Weights of a small mixture-of-experts language model, trained from scratch on English Wikipedia.
Experts: 32 experts in each of 8 layers, 240 SwiGLU neurons an expert, 2 picks a token, a sigmoid router.
Training: a variant of Muon for the experts, 689M tokens, 5698 steps.
Below are experts of layer 10 (counted from 0) of a mixture-of-experts language model. Rows are named router (the router's row for the expert), gate (a neuron's input weights, with its number), up (a neuron's input weights, with its number), down (a neuron's output weights, with its number) and show model dimensions 128-159. Each number is 128 + 32 x the weight over its row's rms, rounded and kept within 0 to 255. Numbers have three digits each.
After each expert's rows: a language model's description of what the expert responds to. This comes from a sample of Wikipedia text that the model never trained on.

# expert 4
router:135095086157151112170101150118091150140139102168058129172127137091189100123081135120148115106106
gate0:185102159132100144095190127086148104103187123116097072067111108150109093126098095108132120116155
up0:104140111071091139148140100094141124175090117179117117122102102118125182065201168088118069153152
down0:097155134163124180123122107150106107146098064141158141174113145132117148201130092119084114154122
gate1:105120130121115077118116119178163137083110103123115184180152133139076101124164134105146122075132
up1:143195141102094114152125151112131138177171096122144205060127142159112126098145137167170115147137
down1:118172134088135116165121097132120136144106105124152139169166082096189179166135162108146137114131
gate2:133153152085120128138157144159098177160182114091157122164175077135120115156100134099092097090101
up2:118142113137142137120137197154145139091140145144128115125163102174112107131134099123094131165153
down2:103126098129109163157096095139131167189099121104135130146137096061109114138098173158100130122182
gate3:175089178152108185176093125093132152131135150168177133127195065145207145079159151101163151187116
up3:142131167169105116124126149115067116175116034196111137116126101122116136063122161119190120175127
down3:121119107106133146150175099121184114137107103166160136153151083088108116136130101086118200108097
gate4:111163063159124109144150087071106158157151149087119091167129143093135127111110119110121107151167
up4:085129106182135111135148136145179112155085121131107161121163149178162164083171102134168145178106
down4:095106119114129134142137125127144137070100064115147085090124104175151100193097129151101129119163
gate5:210169115114130053129134205130114060133160125194104179152181100107142172117058053123130109119167
up5:126108116142128163132121121101155146128111118147131107104104080120177168125153097136123162164071
down5:112107117151094120126124135065133143171116140155117109111128179082078126152136111147172138165162
gate6:132109159138127135163101148143119110121082178135123114136124087126130109119109139094133102182166
up6:109142170120148114149194199080123147151131121123141145123133115134136148133101160070177112107164
down6:146135127136141098130153137061111123153101135164117120132108102088114165124168132134138109098129
gate7:128124113109147103180125116094153134155147140182106119113104100112125155063127120133082142132148
up7:103135130172086184133108163114135139070147118123162190169116136107063183150136123102132080112107
down7:089138160056140141077120140135136127137135136123090149126132084151134094121133109103137124120140
gate8:081040038139129076140133159089160104097177095127121111129110149127076135181148092116139167101091
up8:110137169066137077099126108167093154107110141185103109108096114144141122140143157144126130128094
down8:154113123149176092117140196061154158123057149143144107096116075136139129159085100171125160101113
Description: First names and name pieces of people in rosters, cast lists and results tables, e.g. Chris, Michael, Nasser, Gino, Diana.

# expert 1
router:115102070155133095153112095125121138134167141130117173114101163129171051134124133126131090143109
gate0:174188166082065177141174139117121144120096168158128074084166106140139085074108156119162135141116
up0:159111159125086134177114183187133130113110068141109142129120116160105135147173123134108178087176
down0:074169120175087099119140120069073136102174160093114165157161121100121090117185185215140128179156
gate1:159135136145164151115118167179114176141106094120162153148165130072181077099145192071186095123160
up1:101148140068090091137099102178147134123138112081115046135132145168097127135108120090064175106172
down1:157129125190089121071099089101122093156140116081111189167075115120129153184149151100107152115105
gate2:139086070123063145192161125144138130170131125141132119165093106059164142093190189097127133146084
up2:139184141170129116051091121131137158104091151152078112088175135158113122156087074111121136080135
down2:122101135171114118101074139165137118106150164122171165131073144085138131093092155079169123157188
gate3:072086193159140117118120069070153169103126118152185156146123139086133100094117076155147151130120
up3:094062083098132113079161077138079093146151174122127118139074091111155097131057142105118095179074
down3:129165183125182189139105149166155093150196118116183112075138091171140121133096128100116099090135
gate4:119145108183160141164117124081166107077129115160097122148099134073088104076085127108113115105143
up4:135135071153210141145135121085138149064153131148108120112165108048114111120104154097113063127128
down4:142159125216100167138145143111142149152105109114127088149109122156168122163174154130148094128128
gate5:125100089170113135098092158089171149142132156127171134107184141184087115115114074088129136151121
up5:127102132142116138061071149095166166090121162129151140125174124167071130133107048100144170141128
down5:072143123104204034074140132108072145112114139124099170122115067153166166130179093111086181149111
gate6:147163082146115113189158137123156143095095154123156158092106104118096142133149176088116141172132
up6:107138102134104141096112144137122173120193104106129186154100134151118111180112111081139155126082
down6:094076141162160161097085119151130134182143078089109142162107108095097126111080185125164172140113
gate7:150090106157162079169111085081113192046126107167123167110116117174119113152081108178105097163124
up7:143126121111146144105127061202163182078080106158056152171128135073113113166171102161114091126180
down7:173134164162100136066114158127170152120105078114126147080191098118139078117122119081096104099142
gate8:152095110034163159051173081118158122106128038113125119102151108115129157135075096060123185090159
up8:122139116131118135209122136121100167124107113105089132113138150192053088146162190080114084112127
down8:130108113144116090098174138144076147130133074139134122143103141108130061163066141126098158177103
Description: Mostly the preposition in or In before places, years and settings, e.g. highway in central Ohio, In 1985; also across, throughout.

# expert 8
router:070109134167139126126112080091103159143104135095158123145073146103175085112097124154112118151085
gate0:127061223187129114117171085130130133125100120138158140068164115169093087090136133079172097115134
up0:102054095134142135128149102135108086107123112190171136148077140082122130116058120140148065079088
down0:162163131108167095114116141138128126087096148125149119188138149163054074144126036049183123130090
gate1:124117122138157124154064112100135135144158119173116094150087106177158137100115125167187112160107
up1:115110090113100077099178153158153122099111126067101153109160127087081127138154131105097120100149
down1:104100110098113124133118156184101083091105087109075131135147126167148100105066197117063113145095
gate2:138155039075059096104098119121147110163156105172144122131135105114130141138187111121123127104109
up2:146087200192146117157148051095120119118092124090112157131095113089134090092126197179144105162122
down2:157154178115143190126012012151113116065115159121144175098117125137097183088131159100124089120136
gate3:158120090147121125162137103065133095101100195116157125121117083103144093129153104126103127109126
up3:103086131146092126046147097087140162123136103089134191125104134118129115214141118112190087128151
down3:154122088146124124087167154123183125128115170150141151080126196156093116109092142162121135090136
gate4:137146128102148145114116163125153097149117116176212119144079136123042151138115092176078080173197
up4:117171118130172133084097176167118167172194122171069149176142142098169138129121169135154128071091
down4:110138112187120160195104130131136135106165073165137118128113125139141176128140156150166129110128
gate5:162129099123138095075166066097124110104131142099100176139156150109168093158169173073133127084114
up5:174157105140097091150177106121196190136128104092090187123146174201150110126198135072154129151110
down5:107178066167162147136104120081116158123100124120130152111122108164097146132149139102110088121151
gate6:091108125157123106194128120102096095148131161129140131096098129072107100123163189089138125102115
up6:149121071127178096080162105063090140137135120084113106107127077116148125094131120196130140129180
down6:126156111140158140140176154091148064135122082135199117117123142109090083127121137148105126090143
gate7:197150101123137184141112201139130175132150117168185149138110150142132147125160137105097119113079
up7:163102163154082114123116176093143135156062195103110129127115080115144172123169156079089112138095
down7:176107093092162153157108128157147129150133158161133133139102147155158121204122109174106123128106
gate8:085106095146126137150098115109088130124120154105129126167131108122107207107120125124170128138130
up8:125076068168070089147096138091115057141106138072160147167153119132116220164152113148134154117113
down8:106121085167117156144096161132129165142100062087061149106097122130166118098136068155161110113107
Description: Opening parentheses and quotes, words like by, with, based, and three-letter country codes before player names in tennis or football tables.

# expert 29
router:125096118105091094147076113154037155159127157111129106133082200096194075140136134147138114167118
gate0:148133104202144130164117119070154050153145134147150058136139178075048063183153221140110146129074
up0:188101161151130069128112105116106090113161130149125078089170160101121160225130103115112093145159
down0:153143138157103123250142115163110161085117137132158114079138147103142145137129156126145138115198
gate1:090080115116162098125095104155065155126091199116160139098136161092121131196122086111197057107096
up1:157117157169137123146094116159112109144076121143139095149137119138128174066128095096125163101163
down1:094115122108113158110115117148154184136070152089153097158152126120161133137109135090193140132143
gate2:149139092185162148116131122112132103165141079176087122184105150111089097130053110177172081096121
up2:115144114091105198207098149149063161099085137074119185146182157111118152141091107144145148134089
down2:138113089102164121149135169156095157126120142089124105122140133148111094139105138118119155078107
gate3:144129125130132109177127162109116088181149136100080093116118181087204080096065099103086125098099
up3:128179078131106115092132135176157125161165157193150105157128114170136093096129133101179113096089
down3:121139160102132069112113142202118107184135147138135124128140113135190125161188129122128158129133
gate4:115139091156109159137087158162055146189097109140146135137101039141119140121124092107132084129111
up4:140095160209195161127165125115157096092175142088192059174139177144071140099255141125133117114096
down4:174072146137161101080148087097127127085152145089151168093109175119075138182118200106124205129160
gate5:148149152148130103175159094144109102194130110127151060093112117140133124111096165134156132136085
up5:082137100187126165097090197161156088084141130119116189160168118183101120137092109125110131087088
down5:071141124139126172094077105145149098114083100168152170195101101135117129167138126188141139131128
gate6:127087158085107171134126139084101106121116147082130107127141155121126125118103097136135131115142
up6:185143105144182117079112139149159134160183092196178133117152171128103132089150124125103124133117
down6:140159135138183119092131096179140116151103105141167140136062109132165145151124196110123200255119
gate7:197124120046134104111124084083086136155151157149160088120185142089119170188123111107164133168125
up7:073138124081137113091152086153077134132171071117103126137174144084121207139095108052086147162163
down7:068114150140149100114144151120098148143080098145112110118079147142111204125152140171155109106154
gate8:112175096108142148158091091154107170116141178087148100186080149144152154105119101142118132149150
up8:096088140098135164120156112119091162158108125110127082081098122136145123133186072150155132113162
down8:137147127084123184116133091097158130115122116106147114117096119205107177126089092122128135106049
Description: Short starting pieces of long technical, medical or biological words, such as hyp-ogon, dys-fun, pap-ul, single letters like d, ch, B.

# expert 20
router:108129092147194086167111099123125095095165117151099154137109150144124082092081154137141108155107
gate0:086112136122134113122148112134124152113104117164146101084165107077089119142144134128119097103176
up0:157124048153123080122135193158129119104139054106116092106135141119149133108166132101117099126133
down0:167123173096110150155169152172145139111078143108134113119151157173100131141102141103088076126159
gate1:087149102132120123123108133162116138136049115114132132095142171114142129132151140132148117143108
up1:153072130111113144202128121081189137140143088126139105101099093136155085187116097137124128139120
down1:128143140119104085135218110115166096151162140070182143155080066130139155144115131102125122153076
gate2:129125148123151128158103099157117106142178113133146125077152110159172160057063118182143149168155
up2:134149131142180151101133131130160097101117079114160137166123118141089116171118108099091073104074
down2:133153139231067140133129142088132117131159063109137181109145121135110127163057079165184125153121
gate3:144120117139164137151147130065110048082137129156160097154127102099143169138140132117146121137148
up3:163161125070104100105191110129137106115104152115113122148113168108111125101144082184125196150159
down3:131151099120098124149136122189124141112120131083110118113118162134111091142091141104100040193148
gate4:079121106094166085098132134098119072130146101078169146071188170148138105127131143163159143107107
up4:117158136147143084103175119129194135203183095097155122102115120125164135081154154125152128109155
down4:159134111173142077096124119120124128088102160025227128102155085188130168135143105153186157122155
gate5:179141085143112139123107142054087081106113120108171172135120100113172118106113130120107131078164
up5:082129183178203127101154124212085138104192145136126104184118118124121148112123154159144134140139
down5:144121055140154139129125138089150138134146120122156132161155150124065146119088074122134126107181
gate6:144130076180182125120135083106137123102147125116092139125082129134167104162147088113138195086172
up6:180141107150198129097170102136186189109133042132125124158106129183163145137176098144151149066127
down6:126119127072095146136132097140174110159178170141128148096119091106104100157152111116092150111155
gate7:121128098123161105147148085157099111103131138122101157112156130174120149169151156105117130101159
up7:140141137111150098100095112157085172160207103099132088184163144127146105116089169106119153122134
down7:138191157138079168126077171148103115180140141155133152116096116100134108115057115096056140121166
gate8:073122111147127109154125140169117118133149070123134082158086135131127075133118120118152132140100
up8:097122154104099105106124063148144164081136146109111106153139050167147106153072101124071109112135
down8:140108132144133141086159159105133073089104100176121118166096149146196142181138112137123188175171
Description: Month names, centuries, words like mid, late and During, ordinal suffixes, and royal or noble titles before names (Queen Elizabeth, Lord).

# expert 6
router:093101089129110079152099187093150126161155088146145173124116098143164052137125125183150069163161
gate0:140069052090150121192154124111160105162136194111104115036093165151165126126107101156148179140156
up0:072166210085111120101141165132163133097100073096113101214159150133134145120130153113104154055107
down0:161095126156093146109182082202139093118123133053129185123164085144154083059110158104085122064097
gate1:125139037122131115141145168139163126173102113138060141139095127126197102079126146081138116113161
up1:174119204133116137123083146111133087093155152157163133132140116153122155132129146143089140186090
down1:121133126108097165144090113085137124135114146088139143192121127147113158120103117122113143091180
gate2:122174101183145096112109166077206126102145087149149166165138152132118104097126073092073085134143
up2:141170115092099152136054191096143146100120137167166126175063144170089133061153133106145102101121
down2:087137171121141118145165046173112097133138106120144159045129133160150123102115148145183075105182
gate3:151055085140068125123127135130059118110133143117142166163119130170153098119126171094135134136083
up3:129124098097147130100120124162135150157146169116148119112140077157147121069127120187108089119149
down3:170118121168159136078130077083126088142115106193131156149129111139167180199122126133121123162087
gate4:138116125190111152134200131117137115142116095134183097149161146129140143078116120092163149177144
up4:136106113094106135167117128170160181130112130135175143110170168176186143118079119090128123171140
down4:120110150196079179114145095111167075075192155149164107118099163109139122104108126142160090118075
gate5:122176108103115133091143152084150044103156093191140145095131162181106093181127130138122134123135
up5:107125175076136095142114152161204201114131118110119122106098111077129162129139152101153166120169
down5:129175122118128148094091157179108152175156128198202165154153116183124170119085141155159163126199
gate6:155103119160114152128154176148106076098154072171111151107169162147139147091119119101150176109100
up6:141124118048123092191118087090148166160091138118137135128078113097167110125097122125107107135147
down6:100136092127169099144153072072136153115139115131131183132125110148178189153131131106123120187138
gate7:131152081121197091094173070114238124150096115109112125090153105140187159108099118171123137149100
up7:058093133121111194159161125128124090140114140147144139121078132076100111114087082137128126152098
down7:102101117173129146113137111117106106163083104131152099068133135132170160147144130131135129097192
gate8:092122118124107074107137070168076125161120074151116101178133108095101163187072129151103173124076
up8:132125133096141088080163112128118119089168134137127153150194156181096190099094133136083098120128
down8:086165142134132178144140090130170116100090120091133124112135112187099180090105168134133127122110
Description: Modal and auxiliary verbs (had, has, can, would, may) and infinitive to, mostly right before a verb like be or been.

# expert 31
router:121143087149132072140063085137137117133166087186121116151104109051154080094131190154115093176128
gate0:153111138150103065101132142121130107098100100121166159081156096127171101082148166137149175124098
up0:145136107176128109093108136111094144182111138178106127204038164092083118188098124063136067114169
down0:162079060131082158155108133130107098137112116127111128202150135119120147141170089139064115174157
gate1:060117136122170121094147136087161139117110094094047068194124099133086158082105097130165128207140
up1:079164114146116143116152135136150127176112097111105148195101191121098135130135140088124145201151
down1:107153178180156093160189107098146061111123106087097107154159117103057127124107080108166169153102
gate2:111118129147142106192069121133090163150100118200130081158187143055121115154166114168129130159111
up2:069084149174124085166130100100114150101129100121136120164177137074138103137158155161098177153118
down2:174117088107146126227146142167165101119104119134158087099081182084082132153168107123182164153094
gate3:183180160175117100155118127079126113158134086177155178111159082143132120116091132113176085118145
up3:189160127197194132158132108088143115174173175145136125141170052150133147127111093112137137116079
down3:098134107108167168142186098138147125141145171103145122082098088153163164145161082128120090070094
gate4:143117078118176066120126111149189134129161125093136134168108130114146131134133176166133096106129
up4:132113123164087216061095156143035140150104135127136093074116182135092102101126099055170130132094
down4:111106133091111163125116098121061067170130072085118147129103090164107134130139131134111181102129
gate5:156158162212171135100115177120113187123151138134143093130103134113127137140190164103129120127149
up5:133082104102169134069159115142190102156043154146093103198136098155160089127066100126137112086174
down5:180099142091134125068201114128140159127136146105158111106112077125134154114122120181134115120137
gate6:142106093120156091155164145134162083103099159137131067067206109143162147162099142096115155102106
up6:093151150111122130137088127121071129155135159155148165151093086058132134122144055149138140108206
down6:157113150116106141065090091114109140141132173138139057211161137093077100139186132074162114092133
gate7:034096147122121125160100132156121154125110167087130124094211136158073103135103134099150096114147
up7:095086103035111136148093097155132138141170173115121143073130110146117154132170136110163143148161
down7:100106152098110182106159145075115137146142115113170148093148117131136134116111110134166169152086
gate8:108121157152124116142166120129111089162126105146136169164123172195086122158174146127143132174107
up8:159168162170152082133116151103135088110176129138130128095123152165104109140173133093136130139164
down8:159120154046107106105073149105118091189193181100126111075123133127073184124129150122147130138160
Description: Place-name words and club names in sports tables and text, e.g. North, South, San, Derby, Hull, Cliftonville, County.

# expert 11
router:123085102149145103129097085125135123156195101148099110124099171126130053114106181093146069139081
gate0:144091122128117109181132131172124152133159064130215062141143085138156113150146126155115128134090
up0:130158122130129110051152112074088089115114105147070115167113149092127149109108110126072122127141
down0:156157124057059148139120123155140153065088142117090167155046096112150140151141114110121092144107
gate1:124172083160171109127109186235160216141131129074134158130107086124113131113117078108128131145172
up1:106061088140115171131095081086111110118198103098180128071142099115085154111124078169125126149138
down1:114148109130107073117152170096075136141149123104116168165114128120098151185133074130087138137141
gate2:147157139154187111123129021148142100140126103072135116117084164141142096146137135077152097142116
up2:143164106127121099130137077157142055156128114100141128167046161140135110149129110113181090149084
down2:142095112159142164132085144117042202116078152133085099133210092128111167142120083158022086074111
gate3:093087139090136088076178113142080124098127100127148153085115145066110107120071106144192214144106
up3:117097134100139088150163143121144143161129081132086138110106158085080128117140078148184225133104
down3:154083107139112145161127066078135156154174115074152079152125138102163129140070137114134156132164
gate4:119167154147117067107143062099172093136156121133155095106161102146166137108118137106164080125102
up4:129102144055131164177133212108143160117071168132102123095127116081144138105132124132141145113085
down4:139155121132141117088124080086104113144113167126085107113062114134105149127169121084215120079129
gate5:145115151125148088091158128094123129183144136161140182115188080145090118106124133163140110150085
up5:128111171133131107106088073153150138156150155138166111102179165161116049114137101102153119171132
down5:096185098101168125142142132204168121148141109090167119125081193185088142189092124125142133120171
gate6:154083193107133109154114108150167120131149087152109145132140126130167134128121136118139119168156
up6:139158155138131176122111065113089097152115161080107105097185115141105115060107104122111119132104
down6:158133193115183143194148158127090114162170153148070149200107064163160079159102155136127162102117
gate7:136134083166102102145137128126163108173161159146174102127121123077107177115139115113188170131139
up7:155115106130098098153109151083112095132058127147106181142151088135091115150054175135134121080110
down7:124069138097123186138180157139158139106072208137095113106168117186132145142158214211132080131165
gate8:138128133114062180142105135192188093098153114141151112108164084157087080155158149168135127170135
up8:141163153150141096067164163150117092111115140164158151150164103142156142103155150119176099102130
down8:118144151114094166076117109145103162156102138140125126142116075185133107103149119151100162132081
Description: Colons after infobox field labels such as Canton:, Seats:, plus pipes, dashes and the degree-minute-second marks of coordinates.

# expert 7
router:069130070138146079173086088084119090123161116146156075132111151112176089156113117131102136187115
gate0:073154098181060109165085135135182116098099127148122098137101128176090162106071130166135074153115
up0:162124142135141152134167131140115134120126145094142203138083082155167128107139154136139103140140
down0:062102125116185151148093138129092163096084130146132124153128101151123148149116118163111115161171
gate1:153131173148127035090167104101152166103096181169152106153138097152182120146127060123121137093088
up1:141148143153166095096108138109187098088114109073131146101121143068080095098122161117116113132155
down1:145093159136084162115145125109124109196152136089138091164132176178074143160175110175101121137096
gate2:211147113130113155159137125134181135108123104100139073156168131144203122115156110110111162108083
up2:088125157078069114136138143095111129173146149160152220145125111117119145169127143171096041188145
down2:091104094113158140143146134137044128113076091048135142077088067021141091110085151140133118182141
gate3:171159095170154145134097090154101126112223131138158155084126098120168094166147144100144143111148
up3:134152097141159121141155160125131166120133109136124149180094157058131139169103133071086154120108
down3:067150166178098157078144130152126152099133129112119119169072146137142131163118128034220155172166
gate4:114143133130170137068108145089109149088131081117122085112121101145150120120142076119147091139134
up4:125104139109106121141187087219174170137149166106115171150143197103101155082112173152114161129143
down4:118098137140161152076140157133086141134113188146110154136108128142128130173168165170123124112113
gate5:132134139111114150155138132154163113113150141082083157111134084147159160086138083146136152127169
up5:116105187128075129112132123120112092108149119092063098068077157072115179165139122145123143148131
down5:093160118108130126174142146106160152107123147138112148157132144147098171045096130115122130110135
gate6:139101130132158100122157136095090136109157132125127171144120174214137158152143189079133112129152
up6:070128124139143164144083106162123129108105134114137099110092125077147082134121100149127154155117
down6:088071110152167091145088163118099087137147153151172100098090091089080093104096172097171139135161
gate7:118079135175165139117089148170054124109122125102096175145164135080126161091144155108138117131172
up7:134112093091124093162142145149223093140116083123170126173082172197121162159151140153145174080150
down7:118139117093147074138097098130158123125089118143110095171104130116120113092154114087141122127147
gate8:135141182125154127150135115102156132153076179156136082113090158110162063140138087170099123173114
up8:166141135169161153130181165104136139160085125088109093139086165122130079154139124183158136167128
down8:172085181152159123134140109124128123133129177101087157064080189152152076198161156069122146125146
Description: Line-initial dashes starting infobox or list fields (Length:, Born:), line breaks between them, and prefixes like un, non, anti, self.

# expert 19
router:079115088151134133158080062093079124138206080123162133112088141153185078114086146185142066179109
gate0:091146155087159141132078103127176140106140137121133105160058088206075106108095056177170170113160
up0:114187085134145074120100108126070052175224137116057116152138186129115050126117147178109172136111
down0:109130177142106152140159157108171097177156172143090150116106120168150108125185137090106187157093
gate1:117147104146145069129085098062164154142132156095093156157112151152158138080123113160091120069093
up1:108151105147135090103110068134163169173153140141077140187175123101166108089149137161106101094114
down1:044145101152126170120082139169186198094083152134151120160127110136142139161117130198143141156105
gate2:089096131135144123112118127144105135135150142135109112107119068135118170180082153162099202114116
up2:145154114119150151091079148106181106100146159163138082099105110153167100085130113169132119075145
down2:113123095184111150145060085166124093116138081111110162155149127107120091061142116097083071145132
gate3:154144065111180143121144177083117074159099102116122128157080121095171119112092091136143154084148
up3:205127116122141112126114124100121136255072117156129081197113118113145143104077103151080115100136
down3:122137115139230156112199126115147098145130073105156094097087142118149115150120073146105082126140
gate4:167099151109090099126143128062141118131063148167112104143143107130130114089134142174063201077152
up4:141106115114091168103072195126092158186057112133139103070156098095076217137121089158136092115146
down4:098115116130156141121103182138191127112172127094108119150109089093137146131096185157145202123153
gate5:135078094143093167143160153070096085148118091136118156132012146152118066112146145123092190108135
up5:148130095124071150161171169073109080134115081147113160116065167137159062124144152142081175121148
down5:163121169133138103111130116106122102085186107107157137059146161121131132112121161130127151107131
gate6:151092123131111138133155158076130164159147160193140108130143131147158118140152176147146115129119
up6:090091137130156113129089088125114174094166092139106182107171081132114154143051151116143111185077
down6:105175155142093160152144147146167141189126105084141164090203115103078142164132154090128142117139
gate7:150111155180115099120173139093116127172150116160103113113166117159186158103112116144097146101153
up7:136158126128108154163120138116158170095061123128145170186109129068113156150123152096163153179150
down7:126114088115132151169177146117099114096118116182097118090082110202148181078124177116130075131137
gate8:185103104108116095141146114107125115155186161215118180121115065171154108068118164177173130102104
up8:136104151177162141104088096092151132149124134046160123105137169095158179175078115073086132177151
down8:083131180159120147153117133098173107156105078089125078128106120119155186163101056137091146089153
Description: The article the/The/this before noun phrases, and == heading markers at line starts, e.g. ==Personal life==, of the Year.

# expert 10
router:121096114128170138147063102090109131111121088114120153120166130136177108196089105175168135127104
gate0:134181129117135150106140153113143145067115112116164099096122168129081083175139118140099206151177
up0:134117166148100124125166078082149104125112159123057096140080131107166160141159048163112085144136
down0:168106163093164149119130199141139110117116161153172090161132129213125125202117219111105089081107
gate1:188089115145103105093142154128153107128153088121140167101166121130153085162127148146164131136106
up1:129128131126121178203145139123107105122116091139126126163155133172131107194129117131121081139129
down1:139123102165171133082137092134118042132092128123121134150161152173222105134117118172144172120126
gate2:117083152126144174172094127116084150160157181098110099078152174141115104112134114130134117095086
up2:120096083149151118153147081128143146070165124106152133181118118100199109129103099162103139114117
down2:106100116086075099126141138123124091151080046153114059138114130128080142126114099133091100110197
gate3:142115148096176143109157119107154061129140087143116140155102106164170109142120139151186074129171
up3:125047102125102156084117138164152175099112156083172106152110222167169104125104076144184184120074
down3:142167105118111140157143119116166141125159089081133126092170125148076168164131127152105120124077
gate4:143154106135168188140184085073076090150123116128122112095128147096167120117160142154156092145129
up4:163125116135152105104184157076101098146120134133139106092146171171123067144202090073149152157102
down4:132073129147149095077114169075088147096137148155158164122105118129105112111146127152137184158151
gate5:154144079152095080090151140160103183091118125122120139115123145113162118082080129124128157222155
up5:099169132080156104231147196079121111154159105115089106120134136147112152107185147122102120095152
down5:142107073097174078160129100084133118150093081131136111157164156073117117064157081099093146085111
gate6:126109146128198120152105106138199159124078171136094104127145123177138082155140125113178098084112
up6:112052125112078097103214137107081113109197135127129147097197131139124159118109145121112118170131
down6:175088200142155195121161122164145067128127151081125119185101077221126074119142133132192109116133
gate7:165122106157150152092210056101119106161193101119096103078181171115206156126192177095102123116149
up7:067150098133110166105162081091111132136195123123091155112125144143067147148154156121128163120206
down7:095140157084088099138134051118173094119106093189184165100102075080088085152114144139085102149150
gate8:099149092156145138096134093136116165136200141089120134134119125135116153121095128124187152115150
up8:112105091140148138118118113129136149100144086093113139135187126163118056170115121147137200134166
down8:054108098169100108134139136108135121094050108115190134092143153121159146122109145109093233103121
Description: Pipes, separator rows and line breaks that begin table rows, plus on/On and month names starting dates, e.g. On March 18.

# expert 28
router:121159084161145094112119075075120106152146145135119130172135157145196073127091147149115105151091
gate0:118135133108133106129143140142134173138070132117151093130125114118207214130042094124131157137124
up0:146124134115149167127085153145113099113131160132140165114133150157125094126184177168137106127137
down0:105130144129143123127143085171094123167133101151107163134126094109134097115104200154101163195138
gate1:175115147121103118091185089159136151197151116141125109125082120123154078073164113105123106174091
up1:138136084175111124138153111124119120109174069114117183096106149111102133138141110126164099101115
down1:177144084171108170091180127101136153100135104140112122135068065139147168076126116134085102116140
gate2:151150094212134115156117115108080124136146132117111091131185140108128142079129162147156148133171
up2:167138166091111188161191103095158169114131130178096187093087125109160118076097136140114066162128
down2:131112113106167103089153082191157136084132128096144115135088101069172107123135133123043063132090
gate3:112094131144130131109184146094095121112190081140128111143077076195168122123117103147128155153057
up3:110112045075177076198185164097096099107140078177153098126129169177117105101102082167151097129157
down3:124161100106153108150134165137204067165150066143158086097098137094094105091086125131091141139149
gate4:100137153114164087084123124088008115180150146153141095121111066108160056109077127088185137120151
up4:104140163132102156093186183129127117118094088107136129068183085079158190103156131128118144096128
down4:107134108205140150135164198108199189126160161085189101125175185083122106111081149140057174154129
gate5:159162068138066118135164158110199119097121096148061170091099140114137127078082110192096112141149
up5:092086142132102132103089105107130146174120102168178126183144121088111142079146121071136136137129
down5:187116184127106134118155135101135111145098140098110108122131125141072145179139162142078115132086
gate6:147132100135135146124127146168139129139141125159147100135139075081074111134149140067117099166084
up6:098084082136124163057146141151137161033125081093174153188150180156082151100182091092127124143101
down6:120109086163109154158130169156128161144150139108151098169117136123158129139170123127115093113094
gate7:114147175176131103142145141162119130125107108189114110131148113148081077130127159166123088122138
up7:146177112181132090128163163149111176100105127136122128121140104175107162148140175142132138087158
down7:081146086166129100111134070133136140158119130095108157132127111125105087174124164126121139161130
gate8:111161159131213129107124086113131126064098099120127124121147088096110152172112158123134161093174
up8:187165108121165130091094108103179165099099123142136135110169141119151151164127137196117157137132
down8:141166149130167119132108065126101090132104090081115135121090139141114118132070104099118061122114
Description: Quantifiers and numbers before plural nouns, e.g. many, several, some, three, various, often after of, and, for.